Weights of a small mixture-of-experts language model, trained from scratch on English Wikipedia.
Size: width 128, vocabulary 8192.
Experts: 40 experts in each of 10 layers, 96 SwiGLU neurons an expert.
Training: a variant of Muon for the experts, 357M tokens, 5452 steps.
Below are experts of layer 6 (counted from 0) of a mixture-of-experts language model. Rows are named router (the router's row for the expert) and show model dimensions 0-127. Each number is 200 + 40 x the weight over its row's rms, rounded and kept within 0 to 999.
Before each expert's rows: a language model's description of what the expert responds to. This comes from a sample of Wikipedia text that the model never trained on.

# expert 5
Commas, often after a name or place, plus and, while, including, that separate list items or start appositive and relative clauses.
router,173,206,223,223,201,199,146,215,137,135,200,172,147,192,267,301,147,198,241,175,172,213,214,263,168,174,220,222,177,250,139,174,168,180,199,259,198,236,156,225,249,143,182,225,190,205,184,140,253,182,207,172,211,188,208,215,231,169,204,188,268,164,166,210,283,219,233,128,189,240,240,140,205,233,171,228,253,264,223,189,225,174,255,128,142,128,110,250,178,155,249,131,196,170,243,215,214,173,186,262,237,203,116,235,207,247,184,159,245,185,264,239,123,221,194,189,259,238,225,240,185,151,205,143,190,163,179,195

# expert 4
Field labels and category nouns in infoboxes and short descriptions, such as Location, Coordinates, footballer, Railway station, Lake.
router,180,194,243,212,237,144,196,261,186,232,287,211,121,175,219,232,147,195,221,190,124,218,185,230,201,224,184,159,194,231,159,243,144,152,172,198,171,247,215,183,211,149,236,198,163,158,178,219,264,167,221,148,222,243,214,214,186,134,182,187,174,191,195,178,210,173,140,216,230,254,231,201,183,190,138,295,272,211,201,132,197,222,244,240,131,185,229,217,114,188,162,134,198,223,196,213,238,170,144,243,204,194,84,200,249,219,211,178,195,161,245,245,265,234,159,186,180,196,241,241,129,190,285,124,276,204,155,171

# expert 9
Prepositions like of, in, at, from, near, within after institution names, titles or places, as in University of Texas at.
router,188,192,283,296,175,179,141,258,186,171,261,159,120,201,239,164,188,189,240,158,180,214,183,246,201,201,240,233,161,230,194,215,136,177,184,258,181,251,163,217,177,137,252,266,107,208,138,152,193,191,284,161,217,216,226,197,254,172,176,120,235,159,157,142,195,249,229,140,202,244,184,190,159,211,177,240,244,231,297,192,242,234,195,167,169,171,146,200,181,159,216,185,264,180,233,217,259,169,254,207,168,242,135,209,259,226,212,202,270,235,218,234,199,206,174,200,220,217,174,222,153,158,206,230,202,127,147,216

# expert 14
English first names and name pieces in cast lists, rosters and credits, such as Robert, Mike, David, plus parts like Sh-awn.
router,169,234,219,222,239,171,151,194,169,196,229,194,184,146,192,217,223,215,272,139,154,228,167,239,193,205,268,227,150,236,175,187,96,212,164,220,170,181,157,150,276,190,240,223,138,172,137,160,200,157,238,142,247,208,237,232,237,116,174,134,246,207,211,200,254,244,186,167,237,209,161,222,232,200,266,314,229,212,211,131,224,207,259,133,190,186,194,156,147,191,228,174,230,189,227,195,215,175,168,256,239,205,165,272,185,221,163,137,218,253,236,203,179,245,176,197,214,237,196,302,141,188,220,214,232,178,115,232

# expert 28
Articles, possessives and nationality or sport words in athlete and politician bios and infoboxes, such as the, his, American, football, Top.
router,180,205,296,209,211,161,206,235,177,202,199,182,174,205,198,245,158,222,244,211,192,251,121,233,192,170,196,169,202,247,150,263,176,198,228,202,169,242,151,201,264,186,203,216,123,192,154,210,269,195,273,169,232,217,254,258,213,113,185,210,199,162,141,194,245,173,145,211,241,211,255,127,213,188,208,237,262,203,268,146,152,219,271,214,174,160,150,180,203,202,190,200,240,200,202,243,220,115,218,249,178,148,114,182,232,214,177,241,181,130,235,232,260,157,209,187,177,212,179,241,126,180,282,255,190,145,142,139

# expert 37
Periods, and quotes or parentheses ending with a period, closing sentences in prose, often before a line break or The, He, In.
router,152,222,223,203,283,183,145,221,167,167,290,211,158,152,231,245,204,184,216,165,150,219,156,270,167,234,210,208,204,236,134,175,181,194,222,223,132,199,170,158,260,175,224,188,201,175,186,172,198,159,221,197,202,190,259,202,302,165,183,196,175,191,179,186,294,194,235,167,231,206,165,160,188,167,211,273,257,253,186,177,177,190,204,141,187,185,144,228,190,140,201,184,220,145,225,208,211,187,196,234,217,189,183,281,196,270,165,185,292,241,256,227,182,240,191,153,306,250,172,216,183,180,231,121,238,83,210,256

# expert 2
Past-tense event verbs and inflection endings in biographies and narratives, such as went, moved, signed, plus time words like days later.
router,118,191,253,218,162,170,163,225,146,182,230,207,201,224,274,235,232,166,224,212,188,203,127,233,255,178,218,225,237,201,165,177,181,211,211,212,211,208,123,235,314,162,174,144,155,166,163,149,289,152,257,186,282,239,216,244,235,168,162,206,195,129,171,168,249,226,176,189,221,216,195,247,222,165,110,207,193,274,171,174,223,190,197,196,210,176,245,157,211,125,123,164,239,185,208,236,191,219,200,212,180,193,152,260,221,215,232,149,254,167,274,220,195,182,227,115,232,222,282,198,212,165,227,129,228,216,148,180

# expert 33
Middle fragments of personal and place names, mostly single consonants or short pieces, like Sch-m-idt, Mont-g-omery, Br-am.
router,204,163,191,242,232,113,159,198,171,139,233,231,157,154,198,258,264,174,226,189,203,249,165,230,266,218,151,223,122,208,243,272,189,215,274,230,170,194,172,198,183,172,245,153,196,261,165,131,167,98,200,126,220,221,160,240,240,152,231,214,219,155,219,174,206,235,197,100,216,295,193,232,216,108,185,235,244,243,174,191,259,230,194,170,111,172,192,151,184,219,213,119,205,146,208,248,200,202,176,232,195,203,174,271,238,248,228,226,184,215,221,235,228,216,160,193,245,210,247,238,180,219,180,244,202,192,155,190

# expert 23
Common nouns and adjective pieces describing materials, colors and physical features, such as water, wood, brown, oval, glass, leaf.
router,155,181,198,272,197,179,161,257,149,197,228,188,163,225,224,292,206,156,188,139,186,263,142,227,198,213,249,130,183,232,228,267,138,182,188,253,224,214,171,233,252,200,222,168,102,259,144,157,230,179,206,218,249,198,227,188,190,177,225,170,204,162,195,211,260,200,186,196,263,289,186,200,223,137,171,194,183,197,217,161,237,233,205,188,145,170,244,161,170,173,156,140,263,208,208,227,234,201,224,253,144,219,206,234,177,210,172,144,248,193,211,280,242,208,146,130,190,205,264,225,219,131,291,188,195,193,95,162

# expert 39
Prepositions and past-tense verbs that link clauses in narrative text, such as of, during, over, from, held, attacked.
router,164,186,257,275,158,162,171,223,209,205,220,207,151,213,212,188,242,141,196,165,173,194,141,262,242,228,219,216,171,244,205,180,201,189,231,225,176,216,186,259,269,180,212,168,129,206,151,123,259,191,276,176,250,216,207,190,221,159,163,204,191,139,161,128,250,183,209,174,256,216,217,173,207,196,139,208,196,263,282,183,205,200,241,185,171,176,150,207,207,133,176,135,294,248,252,242,249,206,255,209,151,229,188,271,230,219,207,204,338,141,307,228,160,201,197,181,188,224,199,184,179,152,214,177,223,166,172,206

# expert 3
Word pieces inside longer words that continue with verb or noun endings, such as des-per-ate, ass-er-ted, oper, indic, collabor.
router,195,139,224,230,248,107,203,178,189,165,298,232,168,209,237,245,228,212,172,184,142,207,221,227,229,177,166,188,172,212,180,184,205,200,227,148,171,188,121,190,231,191,169,173,157,222,170,145,250,107,258,96,256,199,228,211,188,223,177,164,282,199,216,156,272,230,194,111,184,291,174,111,211,148,220,176,200,218,229,142,179,134,228,185,240,161,198,198,162,226,181,167,172,216,193,248,220,231,225,289,160,194,204,209,227,219,243,165,206,192,212,232,183,243,147,206,213,245,270,225,153,231,241,166,247,218,182,280

# expert 8
Short interior pieces of Latinate or scientific words, such as c in molecules, iv in deprivation, olog, leg, ilit.
router,181,158,179,207,273,148,167,220,195,187,256,238,132,116,287,315,230,125,196,178,178,242,214,299,276,254,157,149,133,247,239,202,196,163,196,227,198,168,224,195,249,189,242,206,154,224,144,187,212,148,199,141,227,176,251,241,186,199,167,147,228,177,204,154,260,175,212,137,203,269,201,225,187,164,199,250,171,192,220,162,168,175,179,206,166,148,223,175,193,208,180,145,175,241,197,180,178,127,227,246,150,166,205,201,261,167,195,206,211,207,172,224,197,294,154,221,242,273,275,188,196,200,239,214,242,185,168,205

# expert 31
Opening parentheses, quotes and brackets before asides, birth years, dates or citations, such as (born 1987), ("name"), (1978).
router,193,231,208,226,259,243,156,181,216,190,259,212,152,216,262,199,237,165,205,179,172,238,201,220,238,161,219,200,151,225,135,226,183,149,210,256,189,269,174,265,199,178,183,221,216,182,162,148,182,197,171,195,201,194,235,227,251,122,124,155,223,185,135,191,200,177,236,153,225,235,181,218,202,218,189,208,265,245,290,182,145,260,190,153,162,164,162,126,146,144,204,150,208,234,225,211,203,212,180,246,182,175,170,209,252,218,152,176,284,129,285,229,158,192,126,179,292,236,284,201,152,142,258,157,199,152,190,244

# expert 32
Final pieces of names, romanized Japanese and foreign words, and Roman numerals, often before a bracket, quote or pipe, such as Uemura, ović.
router,161,235,222,232,220,200,184,204,199,155,224,189,210,190,162,258,219,228,244,121,155,261,189,238,215,244,202,233,148,190,168,191,140,170,167,216,134,176,175,161,242,179,199,250,149,153,133,130,230,156,227,190,257,223,259,191,221,137,158,156,259,186,222,221,241,267,156,186,221,210,194,196,228,223,236,286,249,246,200,163,191,187,264,146,143,143,219,174,106,173,187,191,238,231,215,206,194,177,187,234,248,194,192,277,157,263,155,128,213,235,239,235,177,250,145,221,211,296,203,301,178,188,198,192,221,178,142,150

# expert 1
Capitalized words and word endings inside names of organizations and venues, such as University, Museum, Association, Center, Coop-eration.
router,123,198,275,248,237,160,158,245,188,164,242,201,130,186,276,203,190,231,272,209,107,248,224,258,189,245,237,187,121,204,195,249,189,153,238,250,156,229,178,172,193,135,192,266,134,229,180,163,202,133,251,178,198,197,237,231,226,183,155,125,198,141,196,197,226,217,217,217,160,282,181,231,199,198,233,324,211,250,191,144,200,189,202,144,146,181,199,179,186,148,180,164,183,255,232,242,225,179,175,219,246,190,155,215,204,251,196,187,251,149,176,199,251,245,137,186,185,237,206,200,218,176,186,180,288,179,164,233

# expert 30
Final pieces of surnames in credits and tables, often before a comma or pipe, such as -son, -sey, Jones, Wilson, -ić.
router,207,197,222,226,225,139,172,200,170,157,220,214,144,149,251,245,178,222,237,202,155,230,161,239,220,212,244,232,145,205,163,222,211,196,207,213,178,221,127,190,210,122,201,219,201,172,165,153,182,147,230,118,277,221,223,235,266,116,116,158,234,146,224,204,252,215,216,160,166,260,227,203,175,228,198,330,201,227,186,183,200,214,232,105,196,139,223,156,163,168,210,160,228,191,228,289,212,188,170,240,270,199,176,246,188,222,222,201,212,233,220,250,204,231,174,147,161,275,185,262,149,141,217,204,282,183,162,178

# expert 12
Word pieces containing st, th, ct or est, often inside compound place names and words, such as Cookstown, Tombstones, elect.
router,194,191,278,263,283,91,188,294,173,190,229,209,245,170,246,248,223,161,190,175,256,216,139,239,220,177,290,156,144,237,230,275,147,221,243,280,171,281,196,219,248,177,180,234,185,135,227,145,186,154,279,138,183,224,196,243,215,139,160,146,198,150,188,174,191,194,174,180,199,221,191,159,190,225,163,221,191,260,212,144,217,164,201,169,170,163,199,175,158,146,168,228,184,171,238,206,185,157,231,236,158,158,202,227,272,175,157,148,249,185,146,236,204,258,196,238,198,195,225,258,236,196,185,197,234,186,212,176